{"d_expert": 32, "d_shared_expert": 0, "moe_layers": [1, 2, 3, 4, 5, 6, 7, 8], "attn_scale": 0.125, "parallel_block": true, "lr_mult_qkv": 0.5, "beta2": 0.98}
Below are experts of layer 4 (counted from 0) of a mixture-of-experts language model. Rows are named router (the router's row for the expert) and show model dimensions 0-127. Each number is 128 + 32 x the weight over its row's rms, rounded and kept within 0 to 255. Numbers have three digits each.
After each expert's rows: "mostly gets" lists some tokens that are sent to it at least half of the time. This comes from a sample of Wikipedia text that the model never trained on.

# expert 76
router:149143165066150135136107091141133149096113158107069163133092113107146091136134087099138164142183097144162098097091110051153115107073078172163121096136165165107092140139104142097127143178107146110101134148094135143121097155179102132108099137133125157097107114124123142147099108139101060091086189142083136127064135176154112142182068161137185121198146167186166129083074125064156176113106
mostly gets: " c", "mark", " cl", "lock", "c", "b"

# expert 91
router:078151141088118147128094129110134121094161102086166180165087097119088109135146135128140160185190102110065134230144097179124118144157090174178097142185143114157161114165118163151088135064168104111141100137120144095122122175154182086184142167127133137168140174080092161151131123144118107157141164119147129159144127136109092177097103140127095100104151059165186133111075101121132080098089
mostly gets: " con", " pro", " se", " di", " po", " ma"

# expert 49
router:132124114183129179160140131119170101099143149148141075104150061084134145163095098077126127124183113134114163090145189084126203171123085087080098179129097110101141097108095103097120125100180097113127122180151136147158071116135146187180118138080085085147174137160141171135062150153136136138095092092085127073137119135113109085107115149133154170153156096097109143068162076178140145157154
mostly gets: " you", " −", " +", " 0", " —"

# expert 98
router:104143149086100177059130126144142081188158125115090105091108154103142112099140063066170115161086157117100157161116075141095172105089154156146144132122165148152111101155154124141152148152174146073085131160073125153196103171118182141158150161098165156171113169095142166107138103168070145136131120090138168105137159136126141135162138127185088154115165060192109097123091089166107175121171
mostly gets: " d", "→", "right", "mark", "Q", "Ž"

# expert 46
router:124150192135080184115114131121068136162136121078069163145132112173177124114127125112128194113074117158123171154147101089152139161108123165153127120143103084132124142106153111095138117122083139091153141083118149103126080162121158122081120123192149105113157120172148131100054078122142135136153158196199142213148109073154136112165158135111123184151138158183139180088114140166084177113182
mostly gets: "\n", "===", " ==", "==", "===="

# expert 13
router:132096147054117151160118147110194131079059128149119086108181158116165135074187167119165195159139175155096093095151119081109130152143067114107152162128134147123146106155177108167120174096146127135112171151128125123154130134072157162090181150112148100135113127068116134132142084123164113159139072227148115147076088174102114131077156127128123124120119168109128108124105113188109159148196
mostly gets: " the", " his", " their", " he", " its", " her"

# expert 133
router:166106125097138117116071157142164148147153125158121126119125172122075116149136104117163133152152085115182074160116121174137148153140146176036155117133095165133124093121114159157112087103121106130087147106142137128077119106100125198184162102045143177155088131104128120135072101068158153069156122144109097131115085144173103180136083151125080105150116115098111060145116202089187076124101
mostly gets: " g", " f", " un", "’", "f", " +"

# expert 146
router:153133138142144136122127143128098130173137171146081078145126139106132163190137109089116148163083100059153111155167107145158098119187121142161163119081125161181111138168117122151107144210172147086128128169140173125118087089089137136168099086106139127176153140138136097081164139136079177155079185089105075157131125107141177135131163035152161103094154177070173143127165112164153115096078
mostly gets: " run", " played", " began", " set", " won", " lead"

# expert 110
router:163155124150126116126108104162105146149073127138138148164157153073151096122091156044075165125093097093107157146064158097118114128187146108064127167130126111166098099100087132183146134150091108114166136127109104102095207121176111170108081108095086125164132116126153099081125116185108085178108157089106077183176117117139100153064141104078147133112105128072096148106172142153126090071129
mostly gets: " German", " York", " French", " France", " Roman", " British"

# expert 144
router:168179094146161125084121100174156153088130145101117149151098131125123100130126173097118110147140082125102110176160167151091085110145085081081072128168152127159095124153146090178121178125168112084075105149161166132181076124152124093117141143154143108083127055097148105080165139117160138108126155115168079081181157124222128159163100125139201086157123100122156127142192127168079142106116
mostly gets: " but", " John", " Mc", " while", " William", " And"

# expert 112
router:185104060156143152150166137096076115119152165110162096150122116069191086171111098129096124092120124171158181141102176116106132167067196092113126157092118119088135094121140171137067075145113107122112130112130156150142137123132119176080178119069080151133104141067097077109139170153171160086172104100111099111173137104109107104097096113128175123171163172099079147152156151113088104165162
mostly gets: ");", " =", " |", ";", "),", ")"

# expert 94
router:136152078118125109132111128124136120124057108090174143096131148166071115093157099160075093160124166210152094105145116103132165151148103119101133146179098096094130075124158126134133130083093185150115123110100113107079118067155149086139086189125126084161135115185114122114142116136163143122076101148160182120163170190083139115162162192173113142109067081168071129127105073169113112178122
mostly gets: "rect", "struction", "press", " Order", "spect", " co"

# expert 103
router:124087098190121118137092164092122115201092146152150125184170136140137161176121138133126147122066128181162077140086126129139164072120160114126131123081056151180185142147177123074147119123151136179146163156179161124095176138085076115101153071133079113149160108118137092125112170095169093173112105141148124151131109097164109091154139132136068156120161130091073160164099166102169130134064
mostly gets: "ator", "ion", " project", "lic"

# expert 39
router:104183122107133164081073100169149144106121158135176159102139143130104147155169080123105163176095129124146086193077101189147073080118115136185125113101124097093145089167160082138128153103135187147099112122072147152093124150106119122156113163074096136126127181065154107061143089086085150183121130156160116102159082133106175162160152114193134158132095108154124145160110073141097180126100
mostly gets: " me", " dis", " so", " cl", " tri", " ca"

# expert 40
router:087095161141133116124115147134101125140053147122201059200146070186161175138114178138112115148023106144155118137130132074151136157099132137086130140134101096164147096127141149073091119102065123137177162171114155173095152128089123107146122115140091100120145092151106107111091191121159115135080100165112151155107162114131138097107142142133139128124122146121071191160082100086127075190094
mostly gets: " team", " League", " Championship", " member", " player", " Award"

# expert 101
router:132168167169112073117114155131090090190139076141093138086154126116096085139123059094146073173126111097156092178085074155093100115158121137169078110128128171119118143160158169111113164185170072119111128075070148092121093112084106094109099131098146075100124110146123102131193090114155082143132113178143112120141202122144117148154138068131106162102161119095174154146195124131146155093102
mostly gets: "See", " For", " Val", "for", "kin", "ten"

# expert 73
router:196150154108127107164104134130146157143157140113083147165035166159117080110104085120140137141193081081200136091075106091118107116128083109144123095142158164163153142133154067175133164147112132165188131173176143085110178148192148101147146157133085135151137152144127132120186139160089110131114177152100116099068161159113159085119145128109168152076142130189134141078152144095122173121161
mostly gets: "tion", "int", "ain", "lock"

# expert 142
router:084171184089160129163115105112122105165137078091127091059095143134106103138162168111137109124088115083067136157143084195120162142114108121087161107094099115142115127135090090144134128113175066114050138112086104137165073160181214106113146124105124149131109106118069160129127104173106103095131160190151139134073115131135130126153088101183083170070146146172161121107121085124114171159157
mostly gets: "£", "±", "“", "€", "<", " sub"

# expert 147
router:119143166128128121150146126107167099130071115185156112217103125079081126187163198080075086149115138189178118127177106061167119146073127069045079139104158160093120141127126149163117133176159114148135167165144116109080102089120135092114168123119169133120174114115153162109092158189118157174144108118126153102128115102176151128118143148128133160126162133073150155138149110157138102193132
mostly gets: " train", "way", " Island", " water", "field", "board"

# expert 125
router:127169070123104132077126125142140095094144122144163164129161158091103074163114094078154075125154131108050161208139184142156116137126128094098085097138178061110127104075111127170133082096074163138155118081119085143143150101182061165096108132134124123092131108137147119120135099124125143131170070064160151109140146106146073171088114148066152105142090097117108144124138098158051158137147
mostly gets: "ó", " Ya", "á", "ā", "ú", "ı"

# expert 139
router:139179150115117084153119161140108092194154119107053107142112175130129097186153089112105102154109149094119137202173105139133063184179117086109131192147150148174123158134109132116108128170146123103155154107119162093149086099103117092163069066103130106148127191150107099060190101148083165130096158103074107139151115113163150165150112084146099086125144116083144136122144075161085089137115
mostly gets: "±", " young", "£", "€", " Nor", "•"

# expert 15
router:066148146061118142129101140138114176084149131138152167166114165111119123148089097092111105138131092096111154136171135136160082131136085107123100197143203148167051104095125085127105080109103126088151132187149093120197122168161147155089102173109145157159154136083135113107137079146116157158138137086093170133151181150115120108129081109065113084217080113147155166146145120154075149120161
mostly gets: "ze", " China", "emb", " Pe", " Japan", " Canada"

# expert 122
router:102110090113076158129078155122134085104099098144135138143145140153090153142093067165182106113159141175171108124112146109150139138110102160147165150108145161113095132159100122092108095120188097120157128122076125174075179105166083115188161190112182109168089087142106192171121114083147110097089085115138149105142065202143190102177169152090118135112097098168150122142189178149113111124126
mostly gets: "ro", " head", "tro", " —", "ter", "st"

# expert 37
router:072125175144166111110161139099060158103153088058060093111153088126120101124163115122139100086133181188132161114094105148141139129072122089116145173098152144088113091133125142108138160137168122144066134120149139179163124109125208138146149111145135077136121157151095170183129203117079103087150167177125163129088164180208106140145114158174111099151137166156117116123109103111145161166087
mostly gets: "000", "′", "0,000", " 100", " km", "–3"

# expert 141
router:076160123134078141073152077119186128129146146129158113136088116084098189098100146130098131123147144118105170191151101098087074070141131096096158102113184129149115076062106136177140096095125149135163175117109166125153122106180151088115157166171140110106047110097117177130147117137153108138188093136109192096154183107091121168179162162130111111115130150133114078172090179171147154146138
mostly gets: " For", " of", " among", "In", " during", " near"

# expert 121
router:112141125138160117086105128128096146174174098101111121130103117109101077136085055064173123128126081108132157152155102180145066052156150131120098131125122121091084138135082145141151159195149170126133121101107104077152070133109088100080119097110104170110099102102126087111159119145097176073115103133142148148121142097202109206096078052103132117161077103109142102176166121152086120097122
mostly gets: " Ya", " Gu", " Y", " Nor", " Ku", "Y"

# expert 1
router:154087160106158074187071122126064136105053117167128169085055092120161118120115123170147156143150147163074146166166167086164103153097140119098092074138113087176145130118144124148094081154119121137148123055126121177092102163147103116153169173140098145123094105108105119129110152150145108187144109123098077160128082076135115088079122099094087118111126150097176165132149178082102138191116
mostly gets: " University", " School", " (19", " County", " school", " College"

# expert 118
router:124072122125143133090136140145138116155100123160170158090100156105179147119121123107153167095106098135122122227170157114123137036133130103086100112175124085123078147112121104128165182154147125139074135109047092123123087097155170155110142129122116154106104159121108080160117170142106144086056125114114104151131124103157111192172074058092112148142154050126185133145142146151070091095142
mostly gets: " Bo", " Ro", " W", " Jo", " Pa", " D"

# expert 3
router:097103117099123152152130130126137124070137150166131135158173084150148098061130144151141142078130126109150158074132181141145194086098137166117162094055112153138087072070135116158087153104149127119164148170168143157075124140133188126158149093106180138170140174149071193113150145150148133170128152140124139109136133151102101070136122177162098108169091093208138127111033150121151165101135
mostly gets: "ip", "mp", "mate"

# expert 114
router:127171093173171103085086084133107067111139112138157188149125167094136070137128151138142155103138143138163081117142134056176149068160104176124120134184056125092157168177169120132108101140101162187126150176142145118107156184155070123173112126111123128106073122141102059102143121127170140136159096137108105120125159063138062183146134108100111056106097116122151130147107185146153113104124
mostly gets: " John", " Car", " Ben", " Africa", " Ab", " David"

# expert 90
router:143123125139117084114112127176121163137146158171155181192158140073118085094143078149174128113192110135194117151150121120176141097083117101071105151177193165137133144089069180152113118161087099136072126174158164131100129134076118197104119115099142115117149110140155148168085132106100148113141127095088108130135138120136060139083072130104134185182166157114135073085122191114168146121116
mostly gets: "ć", "!", "č", "å", "ő", "ka"

# expert 69
router:111146125102122164131134102088134143116065172193183140202177109083136096167067153142111159095164144118146122140169185076142161105166124112095114129084173124130072145129128166138134099127096146128153146112162056128132187174128137150114136123118141167137166172078151130154105174145099102096178152085168114170170114129171064179121113128050178163107082113149149127122125177150138107086117
mostly gets: "ko", "ć", "ja", "ń", "ı", " Ba"

# expert 152
router:184143154146128073162097157080088123094108098182142096171165149095184139104140148179128158182134108193113233114086170113141159165154044122145133125160115093103162127099096167075142099125140139095181129110147093124095132194111105146150131126116112104122112167110120135122095101116164136151120075135105177133145072152119153129118151136114125129135093167090129109169056155065163161094091
mostly gets: "ial", "ical", " same", "ative", " different", " research"

# expert 136
router:140116143097147123100183171092088105160116130127179152092104130105176134161155089103164118139132173129102133223161153154154046156045143121139157106099111148096152087158195122171096111166125159114113155159134096193135147122092136123186117100163171141152120136111088190136139109171067097180104160114149101126168120076108151105128176115092148151075154137108134128134121184086077113121111
mostly gets: " ", "ro", "—"

# expert 10
router:130142047047110139084134088130149094106055151085082155129141098182154107122137084127115124139189146151080116137172155119182163150175085165168160087143134170124090124140168138105102161069117151097143089112137128160076117147177108126176140132114122158106125137065101095117115127089143190150093156089130190147074133195102147144158091135142106097111108120164167130158105076151099159129144
mostly gets: " p", " sp", " w", " pre", " pa", " cl"

# expert 88
router:135095162141095073170129136111119088139115132119136091129173100095135157063185108118200143118167128142139150105117136088172148136121133163148130112183119158130140116058131200100076094107143123101132164075138172115129133126127086120124119081084099079135184194176117160145130098118102176073132106094103151096118110092091148134102194127130131092081203138115144131105183132173141050080099
mostly gets: "General", " Val", " special", " El", "ual", "val"

# expert 56
router:063165186152172122115157114124050152071133088099080098087060153134136089159142151134133100117134132158168135149090138166145115127137193112131151161106171103110101111116101158097143108119154171188093128065164121167152138082074160144121145168104097119128081157144095168187135149080058095152170086124147152120162158174149142119125180082175110128099131127113121147102160088087146122144068
mostly gets: " 1", " 2", " 6", " 19", " 3", "2"

# expert 80
router:123158144123138155077147098145124109169114149118086085089080112154142156092153111104177131087077089175093153183126112179140134107123149088161121071134103116157121156120103092077194178105148145148084138129103119169098103121117187142162113141151105147080175108094137121118159106116089123099117092183163173160096138134195106157194112086165137186113105127196136089137152087174045149142150
mostly gets: " N", "Ch", " U", " V", " imp", "Q"

# expert 66
router:154137165104114143196112134136176095113151159143120124109078153135162173056160164161143176124179178111089096176116111149076108150124093087132148108158148094109131102172099102138117161095177166193160090140081114101106128111067110162102133080145139112167122165057064085156131111115139195188148080156156116187095079154088154132107117092134132123154143150101121128174089099148119096103107
mostly gets: " a", " an", " his", " their", " its", " The"

# expert 138
router:178133115029068154118121108147140141167082113145146159164115190125103134174110125133160068085117117159127108127111094114141095162044099095148106098194101085120185143132106113153151105150150109148117113145199199076116124107145094106103151151123139158141156109099119128134165153164131128122117143143135090076128080139125151066155110139146155079080190183087103127125167155083099179174121
mostly gets: " and", " but", " &", " However", " allow", " through"

# expert 5
router:155143122171124135086155117074114124143059132120176138164178168180190190129098145146175112102158111140142151156150122128179138109120125093113162110103105162151160100070111156099084074084120093139139118115129158163107156117120124096175114148114134109145113175077166120112096117088190174155158134094172094093165192114133175117198146180177101053152124080094147167129167096144149082130124
mostly gets: "tin", "dependent", "present", "vel", " cover", "bor"

# expert 18
router:114122164190175115160112081098164176186117193112189154165164161190149071114115119125109126201115149112147165137170123143163167089164169128147092101118140107126110137144113123160076120092106154096173190127111141096149135145092112155143127107107204160155162144175169134131130135168217089156176136134141132134131149124072079157135105106185093095161106141144124125157083138132173085147150
mostly gets: "ma", " Ru", " Ba", "an", "а", "ru"

# expert 89
router:214089152172080107166113127063102131122152117145114116187132115116157127160196136098130166162132116160155114109075117123076120090128133138111168146084151139138177190173179147042143166186163122154143155139138162113134125117102077173147112108119093133140146119141165162144141144123091095104068181102111087121046110094151120111145143148086143137092111150085113097092164133060177143161151
mostly gets: "ers", " km", "s", "les"

# expert 21
router:147089084131140180165162139102126112069094116187106129194138112130099103110085190166136097106176162124116183131147173098141163153105146088170093137126111116124183143095107185095147121083086092156136078148134102134115177136124084134093121101162076123075123191164171124201112127114134126086163107098086131100192136128158116064093188138105162149073154133115123160115091157143139102130174
mostly gets: "ency", " States", " control", "ible", "tion", "ating"

# expert 84
router:067082144146142111147142159118141157156117048090121119123167109191134110155094146081142136165118096117119055098122058119104130109098126106139109178086089162146108151157130170159131154085188124166127103112063148096093053115138162138166129116162150088123120153133106151147110123144103126127124144112106169181042158107200125186096109136160110088102164146156150087115070096061144102138123
mostly gets: " km", " train", " free", " Cup", " back", " third"

# expert 97
router:129134085168163138121164179124108142110119117073056144172149148189090191104142125184133116162158107095122105121175124087185182146143113070113155126110108169128114156183174160164090112115105136115184130163146121120131099135127122116094089119092147107154132103156146123096123111078187090084094153132154114103088130124119127180113132183144067066160105107078146182145187121121074115184185
mostly gets: " part", " count", " office", "town", " York", " village"

# expert 156
router:091090159117190107083162117146129134120098138140066143105131147130151167102125158116158090085064142146142117163155167145142108051166181111060125122184097066174099153119158161152135165086089100151080153130113110130170087111114199080152168166103080094095163100128137079092142133128135104109106106153160131157116117136162129158179098065084133103113091109103164069147173140131108159103173
mostly gets: " July", " October", " June", " January", " May", " March"

# expert 33
router:116101167170158072167193136138114141106089052178163106208141113133147087140166182140109109062067128117160119100172169136159088154118116130146115143155083134151169171108098149126087104134091091164096101165130189172083117133095116144133147122168169156135135114139119147139115166154203184137118145116067126112102142179156157116173108095139119135161183162107082114111162179157153115097135
mostly gets: "shire", " located", "ning", " Smith", " City", "ing"

# expert 11
router:098145101104088121071083148084116130133160146159154079124177159083114158145163103136195120144115120167126154198081159114179108133137080180177099108105160127164088141184128158131137078130145130085150135078108099159144224088141117123131122120087094100138113155133189175175097107074120171119151150111156113117082094115166114162157167161081156122098085100118131133135171181160158086164128
mostly gets: "а", "har", "н", "mar", "gh", "ا"

# expert 28
router:129172120135114076118173135203119189105098123140168159114172163104131193127123112096119104150179165135087148181155146161150110175119093078150071179143169148151063066104085097192093104112116138145109155111150116114121131166149113172128138170157116088105101138185136104126104147186134137108142160123119126098182167120107131181192128160135107179184111106171164134101098115185100103142172
mostly gets: " San", " Bel", " Per", " Lo", " Ri", " Sea"

# expert 108
router:097099146150097174112149116100116121087102109145099072127124131101136144137189078168106143129115129155173102106162107107123144141151137131153063203094130097082098134106080154124170156174166156092064167122101075166109075072098147158068139146144135097190111073168129140128070142120090108114138129141120168193130155128139074141121081150139093130177079179110082087121071130129164102179113
mostly gets: "000", "″", "0,000", "–19", "–20", " century"

# expert 83
router:129057131149103159094140166078113106150094143114114106157109131125127105141110183125120135096054084174131120170113109129143106170072117147172081167124102069138163190107177125093113080124148109136199079092108166112149176098096077135134103124170144140122143106145168130080085109169175095147138140152203148168160107061176114113143123164098145111096136111074110169090151080168160092143127
mostly gets: "\n", " team", " Team", " leader", "structure", " Party"

# expert 17
router:110101105130128137134102147126108099112117141134188074174195069118089155130096172156156108086074174147140110140160176119112163056120143151088105125079144092155103107091131077140089102139084103160124107111143078150153210114093141111164120091135166082181180159124164104110165122130138129135086095095122078110195092138079110103098154158173131142120137122118062179097127122156129139084057
mostly gets: "e", "a", "one", "ie", "be"

# expert 143
router:094134177165172105119133074073121158172216146091139170085122145132073162154127133142121098091080073089162101109084154151123142160129104125111123157149146170110143100172145124153104082111145118056090119095147122150064087148168138151117131091110149149135119149106106112167082056133064072091161199109099116127140128101088073146084132108158106089108089169120149076118153160113148086121123
mostly gets: "–", "-", " be", " +", " Be", " −"

# expert 9
router:165177105097133111106138120072111202157129138141119165097132142155101127088110125146109108129154075096141147100152087164161105158151116123070151101169177181110106073061110077171079125062066141155141091147167186172098120173137175099141179097131137115139133189139119134104155112132180135103160108144155136056082147155120174142126134104172099084090126078165168128126130173113144137075138
mostly gets: " inter", "---|---|---|---|", "|---|---|", " critic", " un", " f"

# expert 102
router:171217088152139142097131152156162112147055122142140096074113153156057075160122166073065118140073157164145133112069134149135154103121137145104124074111107109170170094144146080128118178087114095129132111096134123112131101061132116121138084114144119159118138093128129139051156150137208071156120115171137175119103108176118174121147134131169126129098122116126055109105104084086094135098102
mostly gets: " young", " g", " host", " show", " found", " visit"

# expert 31
router:139181176099135095101059110136133104173166080080126138130124172126141093145081053109232117162119099104142129128120108109071090078142092159180135125129146161084087139136116097119130151162149142083136163128093103087147117147142112103097130181161101132127075154137121151135117126181089137129131147112165133159080197124190064169157084104088143125148096084190155102169148121144122150097159
mostly gets: " Na", " Bra", "â", "ü", " Pat", " Ben"

# expert 104
router:110167086128139169125127108080125105119173182122173176155051083093080152155140152132054132175167145141148106161151084151108092064178135108124182138109130147146159128114155138151122151183151150194148098139107132092131138073141087113102116140156105088164165117147138145116163158134123069170141092223102130135173105091085143105122178154081097137116073109112145063154130135096142165150113
mostly gets: " at", " into", " from", " to", " in", "In"

# expert 158
router:135141114094156137166145127126127161095071067207167108179125099118175155096082189125102130140148095157103120109133106081132099158115106089087095163121080065087110079096084139154137085089113134116155099079147105123169158109072071091045149130134093147123161097128160157122135131113111124173162104127100160126146083065146122120044127095116100092108071158138123154151083158116122087120116
mostly gets: "ical", " States", " United", " National", " German", " American"

# expert 74
router:077163089156110104124175136094124127065175120072058089107160125108155131165121070130123120129125133168146154090078134150163159166144122097156143217082107101099168084078132129113138116140134115147134167139087176154146157158121149193152157135093168126108140186121093125219122156131132092109141131166080123104110143156184102103146116142157159119173148069129140175142159063126167184147141
mostly gets: "---|---|---|---|", " 0", " −", " —", " +", " |"

# expert 8
router:112151069093116179093103161154130130214123158138093070119101170184144113157104076117130099164124103145136091129153104126092118146157092139108096147126149140090131192193127107071124096155180161111132061137165113113136147139137090122160095124166143112183133058134129084145142079143149143135088145106135142125053130145181163124167113106123066094095098148064161143139198104167088148164115
mostly gets: " w", " f", " st", " b", "ter", "ull"

# expert 137
router:103109158108159120081102135132128108148152123135108095108125135137118094156151114151146152154141073141150104156105186141122092127185128206155107136120101141077100172131087126138140169195133165087110142167162094099098097135066083110078087097100076109160142065099150082096104118103072127110120096137101137182086143128222069153108068133125115095167114169121156087174133114105132084194154
mostly gets: "M", "B", "D", "X", "Y", "F"

# expert 109
router:078084132066093183138161167202174154140143072116115053078087134173135116149148118152110091119128128105095100089108091106115137105142109131186168135150073117150125143156126117087159097100149123138129094168117170128136124082117164081129164154091179178162092147075133167147144137075134174139135102179139157122152152184098179068176164127101150092106117079191114116170135088113128121143158
mostly gets: " made", " held", " began", " published", " open", " served"

# expert 16
router:105090121161102049173084131170127170141206076083166116152178115141123152168158100155132152104168065082119119162159142170129154119145080131110174133074121157167114190209115156096132168179091121111095121148138169132131127116120175156129141160113163101194090144124138084107171077136092134111084167114096055130150116115107101113165081136139164119147128127106123102104131169128191134124132
mostly gets: " he", " He", " We", " she", " Ke", "he"

# expert 131
router:128133134169113092129169141118171119126189131117154130147152119087080195081142142117109139117138133138097174185114093107158110092162133110113165097163175110159171127089140159153111085085141087164187186102126168140149142108152158161130118136125167093116091157158120198160116122149152079152191106184089173117114118091065176085152170213109094110141132159139077081125149173163159085145111
mostly gets: " of", "ual", " for", " among", " on", " called"

# expert 30
router:134146141098190136129211179088139136117119148157097143077114126155102114174147086168130142131130132138076133170147185165137088186115126182089128094142109121130125099182146098104102094118084135102145142095111136172115099171143120168195106089134137165122131072064120163133082152157081158173135131118172101147145109093162127060082097089052123173109169135135146175108157163117064154149103
mostly gets: " \"", " ", " w", "“", " (", " "

# expert 51
router:083179136097170133179188132133113127111100134138142101096129154136134128090135131114064122107096157118054111082154151130112196147138124109166111143123157126157137068082130080149141141082103112090152147106156098095128106194131191137084143155142135091123192147178099135125145137211153156176140146104123200117182113152087131130135158131160139113113121119166123163133037121153047100110184
mostly gets: " Sea", " su", " O", " Su", " World"

# expert 25
router:103164196148148108155134115134073179116106091098098122124115133124175097080179156133158146085136155151180099120070155100157113154137168092101155112122145141089092125126096191124113147150130118161078107111183113167178096102110199133094138151168146086161111118176107157165112189073066088106183140092184160161139171114126119120158162113161067107148106142153160140131149115058162156156095
mostly gets: "93", "97", " 2018", " 2017", " 2007", " 2014"

# expert 22
router:093139113033099080170089164129135147091178113069135135078115053139199109125089064134141152149147142087078109093117125163091164115101130134129157142076096163123103107159134124136183113097148160107131132088106110110194122155118144077095100114175147090155098137182098139116137128086114105089132130108100175142091112170115118153132107156148095095190081129165152084129119079144066156079115
mostly gets: "″", "′", "lect", " c", "cc", " Col"

# expert 70
router:074141116222169142132122137119158115154171101140144125194129139130136136162088161149092127138142107080068178117173097063108164118129140081128079091177179161130162136184121152120181137151189064126169121102097145161103129092120149116148148138161132047093158070146089103154162148109164169085172101155135091115109119109127151149096170064113146113140127157123152146145169137145099086077116
mostly gets: " at", " became", " after", " when", " before", "After"

# expert 55
router:164052120181085129171078142132105109167140113144144101160127091153099193159145108149102144167138107148173138067095095157099129104158141154110187157120132156165169165129100137075144121147152124165183135126141140127103182160088071154151079118147142185139135028104141159156086178107128170121128153111125088089149115111088170070140126120105138192118103154091130129083156173104187130135159
mostly gets: "ities", "ers", "s", "es", "in", " more"

# expert 124
router:121152101145163107092181127125134063145169173183113142142155074090118107162127154074108120159133124101102159102146126176095194105115118160126129118107119196070140126145197104103146099196142135202130127128200112148178099165113138140165169096107118091124150152107120127077170192094158124106186163124102141144103071131101182171122139106100092118096106170082177100151136149130073147112117
mostly gets: " between", " near", " around", " until", " along", " at"

# expert 38
router:133070127156155134181153166078081178139074174147142153233176132110118148151114194199108141085131120111146139105161190158167160133156119116131131128138112137110164151092126203126149083135090095145126139155186169136135143188120137163158139092156134129132158194115121091146121135091174159119124111098080081102171096105133111113135126131054085134172175118102126117132104145109149115085076
mostly gets: " ==", "ating", "ated", "ved", "ized", "ted"

# expert 59
router:108081091144148134087131111138060165144152128105128154156147136132170152165145140135108128084116164162176172120090171141102131143044183081112111163123147107096149099153135173121089079126126208127115130104123146157160129148115158121089187065132104156096112102116119111140159154200124143082152090157131130112086158167087098137103168156070176149171126167129055112188106147109047142156128
mostly gets: "),", ");", "|", ")", " |", ","

# expert 116
router:163135096105149149136098176136115137155076135162092094140128088111075130169155170100073052137051141149159090168135153128119062111189123131095183112082114138149133081090140126076110124109111101173155101172115114101124142055129121114108093076106136117172110154126169133117118143141129148100111097129141104145162126140158119093129171145119146099151073088057101139137172085160133125087017
mostly gets: " won", " received", " known", " made", "ized", "ified"

# expert 58
router:133133140112114082181106151153109110100138067115133097148078192110135141111126075189128082173202141148078114072130098113135124159090076146121095140120074114075108143168122145162107105118155143130103109126098119085138134158138144152121087164128144133097072060144169093163104138104103188091114168127098147150101137073155131143151081114162087086082165149112121111200153188139097128213144
mostly gets: " West", " South", " more", " north", " south", " East"

# expert 86
router:129119103153087086167123098138099141158143130143137124149179121099072192059140111124157115129112118126155144136190118174114113121109206139130176118162093100149127126136127159131065060080162167094143173130174175120122112114068105091139093100109139190117168088153200123166130186089171130143134091142135077093149079114071169139119146140159112100137154097073151125155082173117134067104118
mostly gets: "ally", " than", " or", " been", "ly", " later"

# expert 149
router:132124139163119172133184148136111088103098153094069144152080120145110148135158131080105153085078194148133128124185111134114166128097145156107168124093097112126224158122171128113120139128138075109109156153133168184096128107076132128102183067135185119140175115160132140107147143081184127093059054112109151089126100096070179092140073133151078122083178151102123122121158119110147096147106
mostly gets: " only", " since", " not", " having", " just", " among"

# expert 60
router:080139139079117112118129110194160096147129114116163072097139138130156132085122064089223119174099146102116144174135070143109149097095152167183094107154142135191104071168183058137155139174182113099134130115084112143163173117127165138166132185120128160120097149127146166073141089132108133168115116154164132099096100099093133162167146092169158181134186098171131141100163114153139148131152
mostly gets: " Ar", " we", "app", "mark", " b", "born"

# expert 79
router:110143158043121109155143115160168108100095094114113128081120125138137112127151094114139137125157171187197060121109081081085156068121073130117114143120142156078137114131184128060135144131175088163082122165107155102139106097105137146121154160154153063136120116180139162120137165106098076084124139137119194164072194152166162095156078169166100096109136103178102090128106155132122172152112
mostly gets: " st", " d", " St", " Saint", "tern", " Dr"